python train.py --d_shared_expert=0 --router_score="softmax" --balance_loss=0.00789 --norm="layernorm" --norm_place="pre" --optimizer="muon" --warmup_steps=200 --train_tokens=538400000 --steps=8216 --dataset="wikipedia_en"
Below are experts of layer 3 (counted from 0) of a mixture-of-experts language model. Rows are named router (the router's row for the expert), up (a neuron's input weights, with its number), down (a neuron's output weights, with its number) and show model dimensions 0-255. Each number is 500 + 50 x the weight over its row's rms, rounded and kept within 0 to 999. Numbers have three digits each.
After each expert's rows: a language model's description of what the expert responds to. This comes from a sample of Wikipedia text that the model never trained on.

# expert 2
router:503431518497458518532553496455434430427553513542577435542498497376459545543486490367536485520499506428572483501529478517479418547446543515509483579471432514528422514558452377537441528558447452555518563475400440490484545532459535498540490580486531454443464645510480475460533463524557447374534570555512566462454398431474425447515389487492476500512472510528502472487543546490546559515527483565575524580476545578539501572488512509520572480580482460499559533499554468530559415551438434503475536513491421528507491497437492526383478484427468482529505490473332531545360490620453484553540479545473457511425525574513541584439533491482536468569545491467458588489460528522504570456507521497524546568502462484451457451597628522446512456503579506475467496563512502520467526558486530
up0:488535436470497508428544467441510449457497465468610402493473561354569474504446491445422570491488609490552544525526583502598602460456538487472396502463520526537421565584496484533485542626545585484508496554522458491527475570398532495484521528496522466528496560443518422456482537488544452516496531448518386494603431452552515511395513556440554540597569375522468514496500481522482447487446461543490449541458487479513577523454568480464534495593551522493498572544394516525561496447515506520402472438555427366466439485437426392507459516463459459517503517497455496580527438558513590449476466513441466545591532539548493512497528622530487448541550507559521556456520474543496546588399459473437463519518519471532458473476542519491472488579490546476535481556439527429498520517523524
down0:446534487520545531459550442455492414488569602423492472563499464537520475499473506495462447492532449463530452595542434411501528454471505570474532488399393523434465581549530426565560481542495543484422461533418569536550534519510522446467514541490451415540542501486534431436560474455464508553510492358493537582587447532611563478512554518488551539504505504543481463513496500484547528496481500399457477459515478564462428455487556508482431558414523478508502600492512473558433547520615494517593590538504558531507488387542545459582496530603556464536509575531525461515470491441485597446398612534519465531495334545521445542465524523495395407509532500562494459470452431497531412463416518542552473510558486496482542522373491525497512480490458563475525511502484465446496595420529510
It responds to: Name-initial word pieces

# expert 6
router:463496499534475565590552591371498474413565447552586531517430525512493568535434470544533427493553504437523471553513540401529489582507502477505534487478499551492410614580450485566482541446434473586479504412443410447370473535455492570449409478485535436474503526390459510446606536504542444499568506494473494494426504482440440465585427519494423583501479482476518468532555509516548538481464430474527517512517584477503522582555546573516559486552491476519574562566546465550518450616456466415449501532383499536411511451420460532490541486462475513546515444522432507535402596509530427565508555555501473509460468575545494490464600506455508519499509509497356509483466569426498512534431469497504524548487498486579489476497549541485506453604567559451451529581542461512514551544464462
up0:580497525506490519480525428505418464575452557524495478538560577509524556506498500551567493464513513498546421491451532530410542493396531472475494463480498533538528514516459431517468459496591384522523431388479531538610513483463510483581444479507487443512495512438487536504543499436517511498613499561486517447527531465491473424538389461523424457522519516520475494503482588438491531569464504480468476471464574359406543472452477456463554411498613499634575490516459406427479450460483421485541503619456588549541556488435561460609572482458556399628546596457478506502495460487492526529460450613473450557520507455440482473522509448492418518574528548496451523546526543510481529424431518465520496563481504569570589425566525451507448548530460542508484556393543426493532543516535444
down0:456455555511505483403479534533487508478471483542449454443597472506473517588533548405566556422570532426434475548491434519538549526598584483618571511503451536557521489475504418489501484510532371507485528496475525526457493506473560476602506553494481510409537492496478438539411503548475455549580455497559500564491399535598450478535514543408568452506474381467574507545597469501505589552520451425483544516520498463529429401499497439498491573503534443429427485520469526542572505523571535505452491502500535434551618539496453512525466522452548533549460519435482526392635555505476468504544546527464507510447456490471551598518487533542591421448417510487473507531473449484490419463492567518495512511499523400406474521407491447496502441475426420518505485503618560446602446569467466
It responds to: Letter u fragments

# expert 24
router:466474487512439599624512560488499450461541481562527441637498503411492506546467473500459410521508568486632509483393558428475512553469551480561429560503431561530487578453451505523492508413454465522529397411463468537498555553459470537517521581465559517544418537484525481438550511422472515475512487471460503391521493465463482462552438581525495546494529397532541459573540479473552515553541475557502568504515538519441411517525503536540501511579485435496523490541542444535526527475392396473623479487525505485530453471530457542532499517449502628586362459453424576561482507543436434505565579593535421488487494551482508547440558485499595492521499508578428505514471621503482512580449479519491539461416374463487484495560478491517581484519526517488434524526468467453499556548434478
up1:435577523383488537520501543438511424504539535558507474472432530480534532541547490544494443370500523475528484546502562529496562562527534450527499498496452572455417524534564494448471464498492479542487498466492437479506476473504559406506494469468516432471418442519491438515530442419417547490547488525535612488631587551496478455512478497543501509494465599456527502475447504494572507552525486542354528595418612486488483442437421408595412644458567463480476559544519557499457534362482438538529490549503440521503475496507541614457428509434520465675370537488501457508558572474512555496527483473476544484474457568551527462519488525484570539474522530467481541534534588510414491548520543418523553514458486478499508445550457549408485495546425452495524535478454535547458412528500564
down1:548492410440557523525466520414434493528495546486519540508525546436528515496487485526490483535511527587572563531496463528540399465486534457489482424490528517449508419442480557437474515437492565461488642495443518426584494433487510480514539495532462531390560522519406494485490601432506560552523519599489497510491525564548526645574511501510584536481463489451500490378464502522503485573519441526512512552530521399431464461540486430532503459555499465467558518442476570490431478550484533441522492492419542473400554499455434487489439515454596489583483536451547588552458526463436502531540455433547470578453638464481565472599430492467463411547496537535465452554581531509532533469563565492519459354469460484637516453503459507548555426452486496384457483600566502521470469502484430
It responds to: Word-internal ar syllable

# expert 31
router:445462566448435559535580544446449450472550440559545459541458580453457542570448451459537431557528565455585451527450504431463477550451531451568466546431436554542419541544444435542516542458451430540550445465469476443478533530450543563532443541457532455437449564436427460441555574441550451460531548528468489435483455432467435469559433535523466572450454460528544447550520526468539522515532443553586545551542558548524480564533520557542545437518468460519586568533483457545567436553437459441540530445456470561474537472462458541425439485417550514554491459476426553578455535524465418575540547567447460433430557559558550564456569447467565431558551560549437556557450559480461548498446546555519537552442483433526467475505569541458561476523594542433436561542505465472429508554435553
up1:441463533411444512474501479580490369525521482475532558541460497405473519537475482434565499553565504487528493485519511490519456490485580509463488488449530505491471444533565473584534512434500532525500448531499504464590493511452522504437512421412511403639569519443424405492566571424493440430535479583495499520485492462475460467572451489455511471464544501623493528544449553558551611475492463420556555513447464512616507525553548545627450520534501482490522492512518477540504532511466476410491461473578359540525496430492497570548502473400497517403364473501451477465553513580446446441458525621428556549564434556449535554524424493512563404582547576494420520542464492536425525499543457582476422497503481491498484496469536570395572551570467486497512492496433527463561503496472543
down1:527455490475568489492537430518446517507588522537613439467342486537482504460551450464564503453526528525518527515555539517553515481532450531501442524497349450589498468536593480478600524503495488414532493489562510557611459503502472450528475489487447506489506523569445510452511453528496520439549528505488473460465483522511485545575530548492545460501515457502470536431459540532373463463439425484536491425518498564537505478539507390591521447597549447379489492536460462401537538419462570568414487445678462447542462526536425495459504446520412512609444510526503542455571479487491507519454519552584467426599508522525465583504525570508470452556482489581477477527404503477515537508483531539511580407502458487509530541541460437539489532420518557480532574447398526509528352541496476
It responds to: Commas and adverb stems

# expert 8
router:446419480517491509597573579532538458419544492459588439535477496353436577549429457445552470589482532491499444499410558426447506514492461456566469524531414518487487537492477489590397498539474447490577521421529498484526554545499460506516430548482568455452470479512436469490607612504469439420554579575487510476479492497435486411521491559549460525481457483518500459522495523475520447547482513550476466555518556502540428555494464567472509468534397461545519584597516444503539410519455507494464505510449477629472478465469470578459433522463533579535440474423449557491493485499419534555536556523499429453507514519527500543528516431468518436603494627628492509480514539423519510591477664526475540560492471460458445504522548538446543497504537524468407578542464475463491623510483533
up8:536448465426443540406539512552509504488517543418484507448548441408434502541450433423450452423533496610470556504501429573532468476635499435475512480519533440509500527458498495470493524442504528611421462545490408532549550514494492556490543507389470510518436537602378518521587480502490589450499408504360499483557427463480472505469597499406505549522525451510555435448557470473546487483490496432526474496645470485459526516501503543508554473545545507484494441418483515577499440554461511469550424410437475516484605542542533490492510517570544364456468530554414467482443534622493400485499532471476501495513542583455508550461494503610539545583530486493538503537534494566445466517469521509507585566564478593518504543506546536482465477550469431451509455560387493532438499490500557
down8:452466511575562585499517510453514522612465499491536501465503503439464547470393525535497454505440565480544532496588515492625490414552516545467421464473563487403512563542534481481589428464474443489476515498459525500541447527449605534510523543481383533511499410503488561528421517596547495581524431490428465495460507431505568509546494543530545565522485508478585445444512507508584432512465417489459519532475520454502539525481614502476394592569467478491517561483471508558502506499465471324390487502508456560563431591519502588447517484542540588490486488463651439355540498552508521481551513398507473527584349469453541449484483547509454504515477534504562472554518429432517518484496472504509465505560470525498474491537521539442497468451531483527475494541459355545505516432475505
It responds to: Clause connectives and pronouns

# expert 1
router:444467560435445561536569542465436449472548441559558455549448572452443547566449448454524430543543557459564458544449494436469477538443527452580463559428438558549434560549434449533505548468453440554553459463468464435462539534447548572536451554460537452447462554433437453456550564443554458457538563526466482444488453439460434471550419537530457576453457464517545462534533526466543533508549446551586531558548559552534475557530515557550532429535473446531579554541472453537571437548432456436545527443468473562464527464465473540441455472420552523549475457469428555574452540527451413565549561570449443425417550557556561556447560467464565429552552552545439562553455542463445539473453532557515529549447470438524469459502567539444565476533579557424432550548500453479435502549435537
up1:497464492476463486530573387462485465552486474586530404461477511557517617571418520428408533501536517440520441480488437546603486554537449453565512460386558444515471525507481511492500483500531441509470493440638595540460542495492573414608446531486476439448390461559488418421606522467439512545506560403583533428527445445517539475524484554560511451489517556490481489582429477520502553550581523531424479601513528448533493439519532521640511394562551551551426497498442546483475491512538487530501445552490454446457485590553376516460501547477564533521465427494505546413483466508484455502524581514512518537457596496443492538457494492469528463459512524579477592481518490452494455457530435538509496516561570406528409484469596527531492521472519478485455590481446451541511541524501426
down1:487509452484510618545379516508489513521545460528488477514396530591584567514486464517499505506425505431493520493430469538577532508445625535433457535496528460514507480445454599502507512490572466514552553484407365569529477456386587415422505541550441517553574445505495530481463521477455445551521499540446614501524454463490615565550564515550504468539567450587480446483480550442438537485535450505519494554511516458414411430465481479450492531561525488452526586502533526592514432465523547573533543542440523486545492479491528563468466521556570559504594484437471423505578494507435489466516435443490477537536559591467540423529562422419417524507431483521501513467578450451496454567547463448508395456512529486554402537546427474493538519486621456487504500555398452471431474455517502
It responds to: Past-tense was/were

# expert 27
router:486490547447426487555598512378429471446468406574500419471483505453496496570437536446570475524553568462558425528431512473422435535510578430490478564447517491480479524480466428527504547537534514584548486452535439403550499603486512597587501524532531544446435572494458458427461524492494513430528509554474413462516432412525486399600492582527511526528448475554530457503576541481457483496614497588557468523478523513507492553483518537536510452516468469548503512566503554495574419503470485489507540525504391509493527511520406531451478489455480441554418492391498519552529641522438458578509525576454418492464536591516557560555540461494501443558516480504457489564472497509448483471428604569456544539528477487482472507499662542466534463488571494446409573546484498482416441574441503
up1:502528443437546535455517450471531485457512592467551470546545511540540399566442497517468542478492535438497407439462510547483567564561605430537528499445497487606442578507552524531521606503517594455497461495579483527579456494418414465535493463421424410408514511574508490439535497455554480479453487478494512585476470558510448501497510465485486478437530418471576591433458490470424511518559542413492461524628484609520477448430537422542515521539425525556525572533503427426489566563507613479459479543490494547467547478525495628461442480463479485454496499456504533572568658522438483463479483510498534474522476530507436481520522463477572536513482519500548531458576509392507406503434494394491429513442488583502436509533526507438480500509548505495421522536601591497424539412521575
down1:495490517529492439465525454521459406520511468538466532548460422471510513364494486449620500507389535440626481514451472614506537456532466524529475480561611554482559482479516502561419521563611562473462604545517502478469537531471557561492520508521428492489494542508578480562488557463451473467492533422604540596447468481501539563508486533454464484540431466451413532491451518401451469505502569526495551533527598467482513598507572411487433529442534508559616481538477490542496484434491511458568555557497526528437562423443539586485597349519457471422497522488568588601489526527503458553494525461503424527489442419528481488492525557514543532431430505496371403496522554464469466518491567505453461535446558527507508502425497514460506522502509508523477453414475479438473376517433535
It responds to: Name-start syllables

# expert 34
router:536434544424488432596535563440480516472501537544514493503493508463469507562487498445458495489452505470563493553478507418470432565430468497577458541407416563494476637549474454579516502550407501554573453466450498442474547584413588586623488552518574417380476554469423394510492571456554475460519532507484488509524362433513466491566471507571448580500446491543515453512470558551498530490538439428508437523555500488522516559534528502536464467513531488502484525489527517556568473540431471519524482463387522534465573441527471538478401486421500507504504497482452486517387457521497486491548513549485536461443501512523564521429521444494590367557563548633499508502508614362474581566432464459493542580498474479553462484502494557502570491540511521479505596552471479558452543540460545
up0:508531515554510497512545531464410518407501531547469475497495574490451565531438445503522505504523521420565469491537504462506535462445590556474470403496515548526416500636471500500496562651453497526514445478505423427433438569436455348527496538539534450564595405529500445562505561527584447515419494500482540505510410418509486483570514587445530610493438537515435530448395528535557497466590605492464556520473486446484504532550573508479448560561546500410472475525487501531545471406404523461435501534468536591476491468442504469503477536490478458503546520505450463475389471569504509488525611519522471534468532532534530447449513540455465510511484442453475587419440425494555430437494581466510547545571504592460462479572603509558475380547437462441482501499540510525451502569525522
down0:444513461524577525570503551452497569470499481526508453552482467517533487498513530551515439504486456474474425535552421555592425463518545554549562499499475467462540513520462559394430515505517513502562572498498447571482531570510541513584639455526442409528510486532475429453483449453556468583494486478616494528377558549576522588401516520496462571548525493532492500535466525500517444575475491543352490538449481473512422479435508435469420594524452491571555405508533590455571496518438540439495572515499441455481512544463537503532538549541484527543461496403413611488463531495312455479429446543552591462496495519441537515458396493484459518476493552420505447441500460472515535491510547513556491451450483501571471495480570526470572492390569395474545483452462472452570506527522575
It responds to: Mid-word vowel-consonant pieces

# expert 20
router:455488541481489557580470551518449523461501399530526461515458581445485514504513405371556519558590482423512490521487540476475541574475570503517481502459534532584482564600482431452433546445448470566489486432460479545513574568495563529518365511479521428433472547422498424489528536448494461459552506510477403431417451407400517421523492505524428570433418411539498498490561463424521607548507509552499485518523546507538486573525517521521533449624378518525546516466411450623529484492544482479466495476423440502493490484436477560489495482498530528497483465357491547489535467564417481471544482510501440442483597621549503518513569472459532389516557532488520578541491513416431509614447504564496513505438528464637505498546516500461526518531494552451515546489484517490474560538509533
up1:323455453461573427473525569522486492444474498578598451434471413580545469500465528448495542430443481632561540518416458540468550571496520482448487462508474519473489499564403493553460463567448490499524538473393479520468510435526481461571560512633550540507523545437541469536452556560521506480507484508573548469486553417470365538527411538544498473574552432464437485557563618543531483507575479559471428494531595432439520482602563622587416504510500543556529526463515538518508514435487460504537510531554551497547534512473456531513408464455487510503435497552492504454511376540481576467474570465516425560528540516514489551550532512454571467528512489559498458533495506538509557507449490447535534469475566479421480422476498539454396398466450400480520489484460536496432574499483474
down1:453466529461487460441481462550396380494511483463473428542547476491487540540527575505431428528437520538426420555470590512511461447394521567503514486532451507548453493422503489479377623524464459566482473546589479485514456564509466478538517500429407538466480491524565461609487466503507487493604669548459552557529488552522474461477600543533478477517470523498490522552441554534514525529485506476464499456458418523496574452484514579421494512486515529558464541383471453442479613500493514469502536466470470444499547511364441492552569553699552552517518514472545450518545441478483500536563498443539523521514453548469406535502581478495548450475461525518586439397517542448536500501582487526436463427515497581465572526497482555539523429403503583523526474473440521472516472546445540
It responds to: Of, and, for

# expert 32
router:488480545450407561489576517505432443475541431549485492520415492476379551496420540498520404579482533439487397531484472529516428484501499397573534505464473455498478511478514531550476551523460500464552530454472561490477495538483536597567484539527567419451533570525482495475507537465552500335532556512437498474430439490507416385536497527607461575474480493518546447521478589405560484493511460561533555530572553575536528529541555481566555411495440481463570469518406521541543434554491523458566511484465488557445549442459491497464503481427514457570518507480434543509497548545418428507512532545370563482407542516539555531445477498474513498525518592496475583600506521512523542456485484590512526566433480457463512506499641502503516438572581517495477513502403480425366555598490465
up1:511529573466450515555516479496440398506540571545557541471503455509527547530521415421483546529506466535440449484452553424533486503551472657504473485486466598422446509466452521523480486480511544557450430517493620419438480461468526515564467528489586541515461479519531506461509481427489552438494510476424540561407544505461480390567536552522454539596562422485447535484440494464477579406511484519513488509517516567489419472501451589509473404526411609541487537499483576571658548504508515511506471426475461550578547491576541549486557495422495505518436462554630451443473492504402431547491506533504465487487517484525574436590465449504577551535485419422466437588463522557534545508604496523528526468547487545317467537517481530536471554504531459525449446506526477474534552475456495
down1:484505504507432503501532494568403462455522447521552442598534485491516523611588555416522517458480484458433594534506519471403492501513557411476525421506452506527484512466564531487513475496428552486453489502479438417465445485521447520527541541486484505527400542492527550486493487451479433564416495472485541393510430473543578572526462553487477442511506452462458476524558513469522634468527485493540459484458588578513497520438568435379486515421512499433492554440478530424500599478523516496420487596419517531476528452453493558563490508542622492488449474590455488530485499456505518517530460499534502520577455508486476405559421511530450423548566459380478621440500547551492579454505475464576560485482575547522404535511606581551547559464552462467652526536495459490473606405525499
It responds to: Sports and title words

# expert 58
router:503473546404399499512533515487504469484498367623535496577467567488380541513421500484523470504468522403554465596502454494417515576481524458555406619490440484520475545557494411486541491546522486494530478473413509432487465551458597518503521508504559461435493512496485442436480475460477461421534527542459517483531458416520503503561487524466459546431513473519581504505495552518606525566548455578533572543486615612570453539483554478533552459517499416460574518516452445502602467552486475530526561414500531496508497445429457505407453467461521445579480495505460557584487501561475366521546502499434539490435569628561535550430532477505552454543588519516414542534499520521505454414472503477481520548499461416493480542548590576491579409519580541471419536536416469493511476539504490
up1:609517585494535540467515503586475487481490505420498503577430601424466567433518513551538436490482587483457415544464561557527477446562468560568578518482483383519590479550469464557500366492464490530530505506470550425545525539425472609465469468470438389465527522465571598513444524489515446592536539482470467515484502511407452446485467464523497521436453496423448427507540543529501507504581485554528525554444497560559540486518381437571537438522467510456418485508450464474450478513550507557476484496492373531535490494588448499528532474487464562471515505536516491574493462454529521474526555545419509483512542489547525574462525545545372490425544420474595507377446530477483394558388541440508512567504477467550517586471452485553541510544473494626610520534451432489449501501493489
down1:461491511419586383482518473492459567503476441450593521559503428447523448464457488517502468513548481460488542489448453524527414517479479538566496507424551505506464509573519483471510506468399527519605506477419510479514504519494528511611460554450375471517533517529440545528480525400505447537482568448494455514534583529474435470502561392548512498538395472488527477587519458475555518452472491488446453522569534507536489553484517436463444442555484560558539553592526566428496459538545430583476548580547471507444454494558529536619541548338513486514514462550440464585553522503543574436533463514557455478516488485442473437496572474546628534507474423538507565484527427438645573506559521573480426553386478513489481467480536423525500382633493489474455499449527409495491520481505505
It responds to: Place-name suffixes

# expert 13
router:402515494494449498559600495469426403481525486594544466502513484446473560580495375458538476509500547425501442518470547499471508524477622408488443606476521554557431517525489471498512537499488470542525461517456467433429613600484558537549454597420576557476521492479404478405510492475555384480537581525520457509516472399493458397552444533467490588560490450536504533555581561512512573534603493589640512532503527460497512524498511531570512414557462429498557475515478501463484400549478434539439527399487428523470442491509434501444472485474483497582462480511415476565494538576498426547550490510474454450462484531568523528467546480466537429544494503490469643505479539496435535471388517507376557519475488498552460528539586560485539495464559532481466570514473477463499494505539512
up0:504528504531542423428444548468496478520527508542522441532498495475387470520470523454475529563432484542483465504514484528506443504444471484584512481586464605465452529402526517443547520510452489514460417469519474452428552433579466488586482521496643431539483560505443472573479525441511481411423496565503572508514581467501496511503444552512472485681500467427459394508568551537459446591478465546508483476446515535462541467477548527473486569474377557585598530502536500584437572586518464485463453463565375515630534570486501477507492516523492515553547393422487483511503540514477486535523467511389475506439478495412510479540564528508513535536491475615437524532512518467458529565379419507439524555435486510541489515564473546484437582479623471509472440477523484487468613526435493
down0:416553474490482484512483491429497511408494519470412468534460530517563522532487525541559445454468516396494486522602474552475531529403526456462541485474553534480438511501515549461471528544589498529535456538579476605436447599512464468472483523574518537487600495373435436484450504579512447511485513452513504654546476453536446443536581451460528627526501564521478522485504423521549534555441494573453526477520434498476564502557404554455419545544435499468550422498475423530479463448483444655422542543488522451517568597510485495531397448525501549554548444461501506495528442431537387483606478558526602544508488487468444526574497430522598552520590475443525544464525507538512429481464413491426513536509453384526502499467456487502564560474517473523515537524521473552479501399490419
It responds to: Given names

# expert 41
router:468501585496441583529624458463410457427528459539530449550456603476497521506456475494531471503497602489610527567434457492504496532493583462576469568520460584469478563509480498561441560440531505566548383451506445411516584529451532597483515519510553483416403501451456516482497482393611522504487550483526452450481457482406484466512520526560480562428421510474507477623542466430532547500525470518655445535511519504497480512527518498515469488552508463597534537496408511596509450486445512439525538438351423470515501467503489546484505522430541459598499504467424525534510569471493450524519560494505482491494507520495522551469543506439502446527602471557413546602475519528448469498482533586372465569463495446584442445486547586468547476556519509461503598477490479481426514563479489
up1:497513555503454528380469496506531390549451617491545472489490504486455582480557450531496515395498500455562628489549492597445435512459587480526551521521511503522500515490396523489458530478462560527517511439494590531516531418536540524496495458426506421430459526430436576517542496590549543534533575578500536551398444385464474417451555492506529505503442502470451519519507560487500526483450457555534465493439563551463409401499581557559536544500524479593514435491399551516408552428455460461522515497621515506478480423458466563469483422534490456434543513436497530470509401587508536503444531396460513498545516505428550446555453481492529491495548512503519542519506438504431556495465557594640490445509478461543443510628557512617493490581470503530468413475442451487480452490490525
down1:482572525415499614428587536522430615458505538419484574432542487571572518469507467477508547440562539507516526532538555507532453534420560549476486456600520500474612487503568482441482533563453492507491603507512486519488440350449496495420507516543490495545491547532423539466544390493500459390390424516505425450491569384435553448470523467490541491523387516559417514593513462500497435527539526481548515483495510543491539526426541560458505507528444508389592488492513484473426483471433488480424488588477427397458526541513536574500608511484555504441495521566533488536525321454461520514483498474497519556510514478518456481577540461517559474476582503431507502495507492551493527479408585531588492521604471436508427476444521495435446476479516526518584546548508489510457539560499480
It responds to: Foreign name fragments

# expert 59
router:457461570434435554549576552442439455463548437567555446547469561461446552557437451443536425536533563468577454552455485434479477557432539441590467563421452552540430565540431458543522537462460443550546456475481472477462541533457550575537431546456531452435459564430420463446568573438538443454547565528471474438473470435472428467533435543534469581445466467525535440540521514482545531514545444550575543559547546540539472544537516577542539444522461458518575564534491459529569451544435469431556548441456473548447530474469457548430455477418570526538473448477433555561476536532453421566541550562448458431428551549543558560448566456472560436554552546557446568558462557479460539499455532578494540540449478429521466469488577532455578462519579566426443549530505458482432510547440539
up0:403491513508421451567454365485520407502433433530454557540538536516542500489485519484563359528546459475437605509553562507424506537613576521568511499523495501476509526579491496577527451471496497536529548474548575406472546524510501520446630442515478517536491434483451430490602669497598514445456524558440520508490526467521497419517539508508467548492484459513517460516493483566510613437534518498455454559471530552553472570376456456501475427507441483568481455506474388538524485540496489520389542450537432478529547506521527491490430462447560535536443501419486523546464561474497482505525528559458577501440550591544506495387451487494506450522573459493386435488491582551587560467540517510438507491473520415473423461458559454459522496479583445561520522582452546508419502552471466
down0:472500484508546576483525512520526521566517557519491518477469514559568485500609477480472520586500543583540539583488518538559384551554461663515475490562480538483420503583483564514494513439449438450501409517486497484415572517482389475530463477576478590485365489547462497572498536521585410540546510460500471501483582472421459428544540543542468489420508546449505475502394495391531610428453491549470477520462461453556591476475522527586434521451503562502499518448572505471560522484447483582454430545472530515487512497579537547377495549490542514516433473461471455585472576513489491472477536495444520473458551563545379622455526542426438483492468453484467499491470502613467503477413485448519552556572482540485477429396477462447471493400486534454594546496485438492439463539484487
It responds to: Field and product nouns

# expert 40
router:363477487414427496499567511466440480547681466524526516553514537471516505567453434483534462540497530482533428566478484444482544589509514493504414485445393485540415516511524477548492554469513424523478443470483526467479522499506544508548495526453493467486468511486466458495617559469520503420509540524516494453457528529463481445569412515499504525501407405572544474598479514415493506510479518536484570547524580491552473464620505520550517528562529528466446542523492537460594492511473457421506534462433510522378622442454488537444445507445583504587474468458429545511540514559450462503568562526460505493451533476617491511447559493403561464531505578595358499555529569449458490499495523523428545507468386475525458464467602563499545497587505587357461473540523500453507489572458488
up3:439357463493485537450512436604452419548530526613564487478502511519482543551573513510529460549545491443459488509538571404516580503421446528509451461457517551530497559490509555516531513469413395530540508514527537489412460529467519566546533578541446527680380411525567387461524575500600438537447523563491422508465503512449466524557444417491515532434525471510436465581479520456520516495533480550501500508511496539570506531526434568525514527474444585565523495537472556495486523524398476465441513510526483564496520375544484424497470481483576438504516532459455566387529514390494510523549555454465545566483469437553468534503490534442488518392586496492510553546530515540506503514440555489491561448466491539490443377463463535541535460578461435548545453400417584442531488538503503
down3:456509518429514459530522432437454487479467485606585487533599442507484447608498500541576520542561493505461506541544436525588461537577543517544507415435559485468554536563527382461437578563491516477536483517512551602491568482495548445491487426442529516548530585434451471433425508487522544412473505408614496498479462464438488448430545547462465501464672617512513485461452536548543590500517533533577462518503421473487440455522460442540427512520537496547436549533522549531455581490447460503557452455483500447553500472535506485433495528514509483511486505480533469484534548405582490526465459501552575500527552461465589463438449495510407539427466504505452585491543549478463445423476459537473561495590502493538552492513410406455441568410417609484426499519582541450452520467516402
It responds to: Superlatives and quantities

# expert 23
router:460466566441438556532571546457452449464557431554543445550456584447439548564442450451547438540537560457577452539455500436470473534442534447577460548449448557539420549551435451540502541480457428545557456454461469445472548537452551572536450557459536453446471555423421450453551562444546462453545554529464468450480455438470428469547428531536467579454461459530550452548531521460534536509553451552583547564545553536533482564550526549542534430528454461522595546539492448545568434547434455426540533455451477557465515465468467527439450470421545534553479456481427540568462537535450404572546546559451458429423546552557548549446553453465573432553551562551440571543450555476462531483447529549506538549448466431537463464502582539449563469528588559419441556534497456489437499554434539
up1:492544475554512496551480525545507428563500482539472525553497492520579506429590477530405534538478573519570446401444515584522475490446535458500456538414490505553451551613427523459470454475525412582616516477560444484492480593541537601524467520411506484487501502475573480470611530461503493455524690496446457470478613464528504473542437563468480554448565485546503532512433524461513422464479434556499532446666481479592612441432510542569556510485486453546514537525532527495494564462393488534495451520442508445541509428455448494423496445490527390512490520450441598453465505483486467492481457466467512468597544523452500534400557478489524512453489490481539504487485496455464465509507490528636550388435510475545489469536552508514495517486509497379467432586578446484476505426493490
down1:487508469538467505484448536528558541482396528560385569573545536516490483467457451515584506418579604496512557587487428555488489460438492477533554477481427565487465532561479524531459581488548413465456477532506488538545560451505556516511474467552563478538571453519514509556523600572451515573516444373479501445480482508574435441526497466472501548537427415578560563503430434468479634500487468397573474395526538442468596402499473484438557476468485552527443504465513576526475545440456578389574566414428453526476523534493494439509471501533470547519472403424486517535519522504475517517467503528468398482506503591550525431517476527535474461507449509459483534479518489408523594477388495558479524476487516488479530578519457524465468528575418543445555487521513447498521567572363613
It responds to: Conjunctions and sentence starters

# expert 54
router:456542629449440564493552544471418439493513450546506479542545535487546526545371412441560475473522503510486448554427535471430469553456453476511493491508514600523399513574454456513472525510495465538552526464507557473500552543460530537491539518429525491533455541482494450485534533421558385461572456609464447432439472438488463428515413488544440520408485481575585450464560563429531547477507477537523574570510520492534444497463495548522498487514476416521507574566556521557549540547514514506469558484527507504480560419514488499419542410458528505538478431496411546484476506541443501622492563602461469413485504571492578570459522461551514392529527517486535479580529505471393589478412518562543497519446500325503361540535533554453533515556489564479484491523532428453486501550398486
up1:498572489485441538494532447549620517476472457486618501530494455493439448600500500475570458514507550496399401569482536489496511477485500501569486512460435559535499531509522505455457497570449413501522550516532400534532427503546535608487512481552442493552448433478534585511501446400511561436424529594561527506570494479499481576566451536535421501474491387468553525483505489464576468468461449486409510533462528486503517463562553529533538499477502523464503492508594522440505503542457568507472485503377507508443536467449375499502490535475441485558471574488558607474533436463440410512607485441480664483524547494524396496455513521422501588434477539625515519529577571467478538469476525463553504459407424473551542500527485496542505401504474579537528483524412499388538536454587428
down1:485415517377521536457462529474454384513510542514528507454475500461527514589527380517510510442443431564474538475437464602491476435527384539431498501537504514528403464500494565493481549579386422514526459551616524533505561431437488412494403542539472504525508597526507512543491477505569515426443544483477507492528578571401537481455510496431461497527520514494405533525571498625466526491453480520481588512538504438463430484468451447466515542506461483542478391489551490532436506493451417543533516490479433539576447473486546622519462471466458435522396477452472551496583481476475511509556586522457534565462495517507516519452527490556494524550505514499551592549537512507507559384618629466484569510445585562475471598441470486495575502466486591421535525489469479605493457524544530
It responds to: Word-final y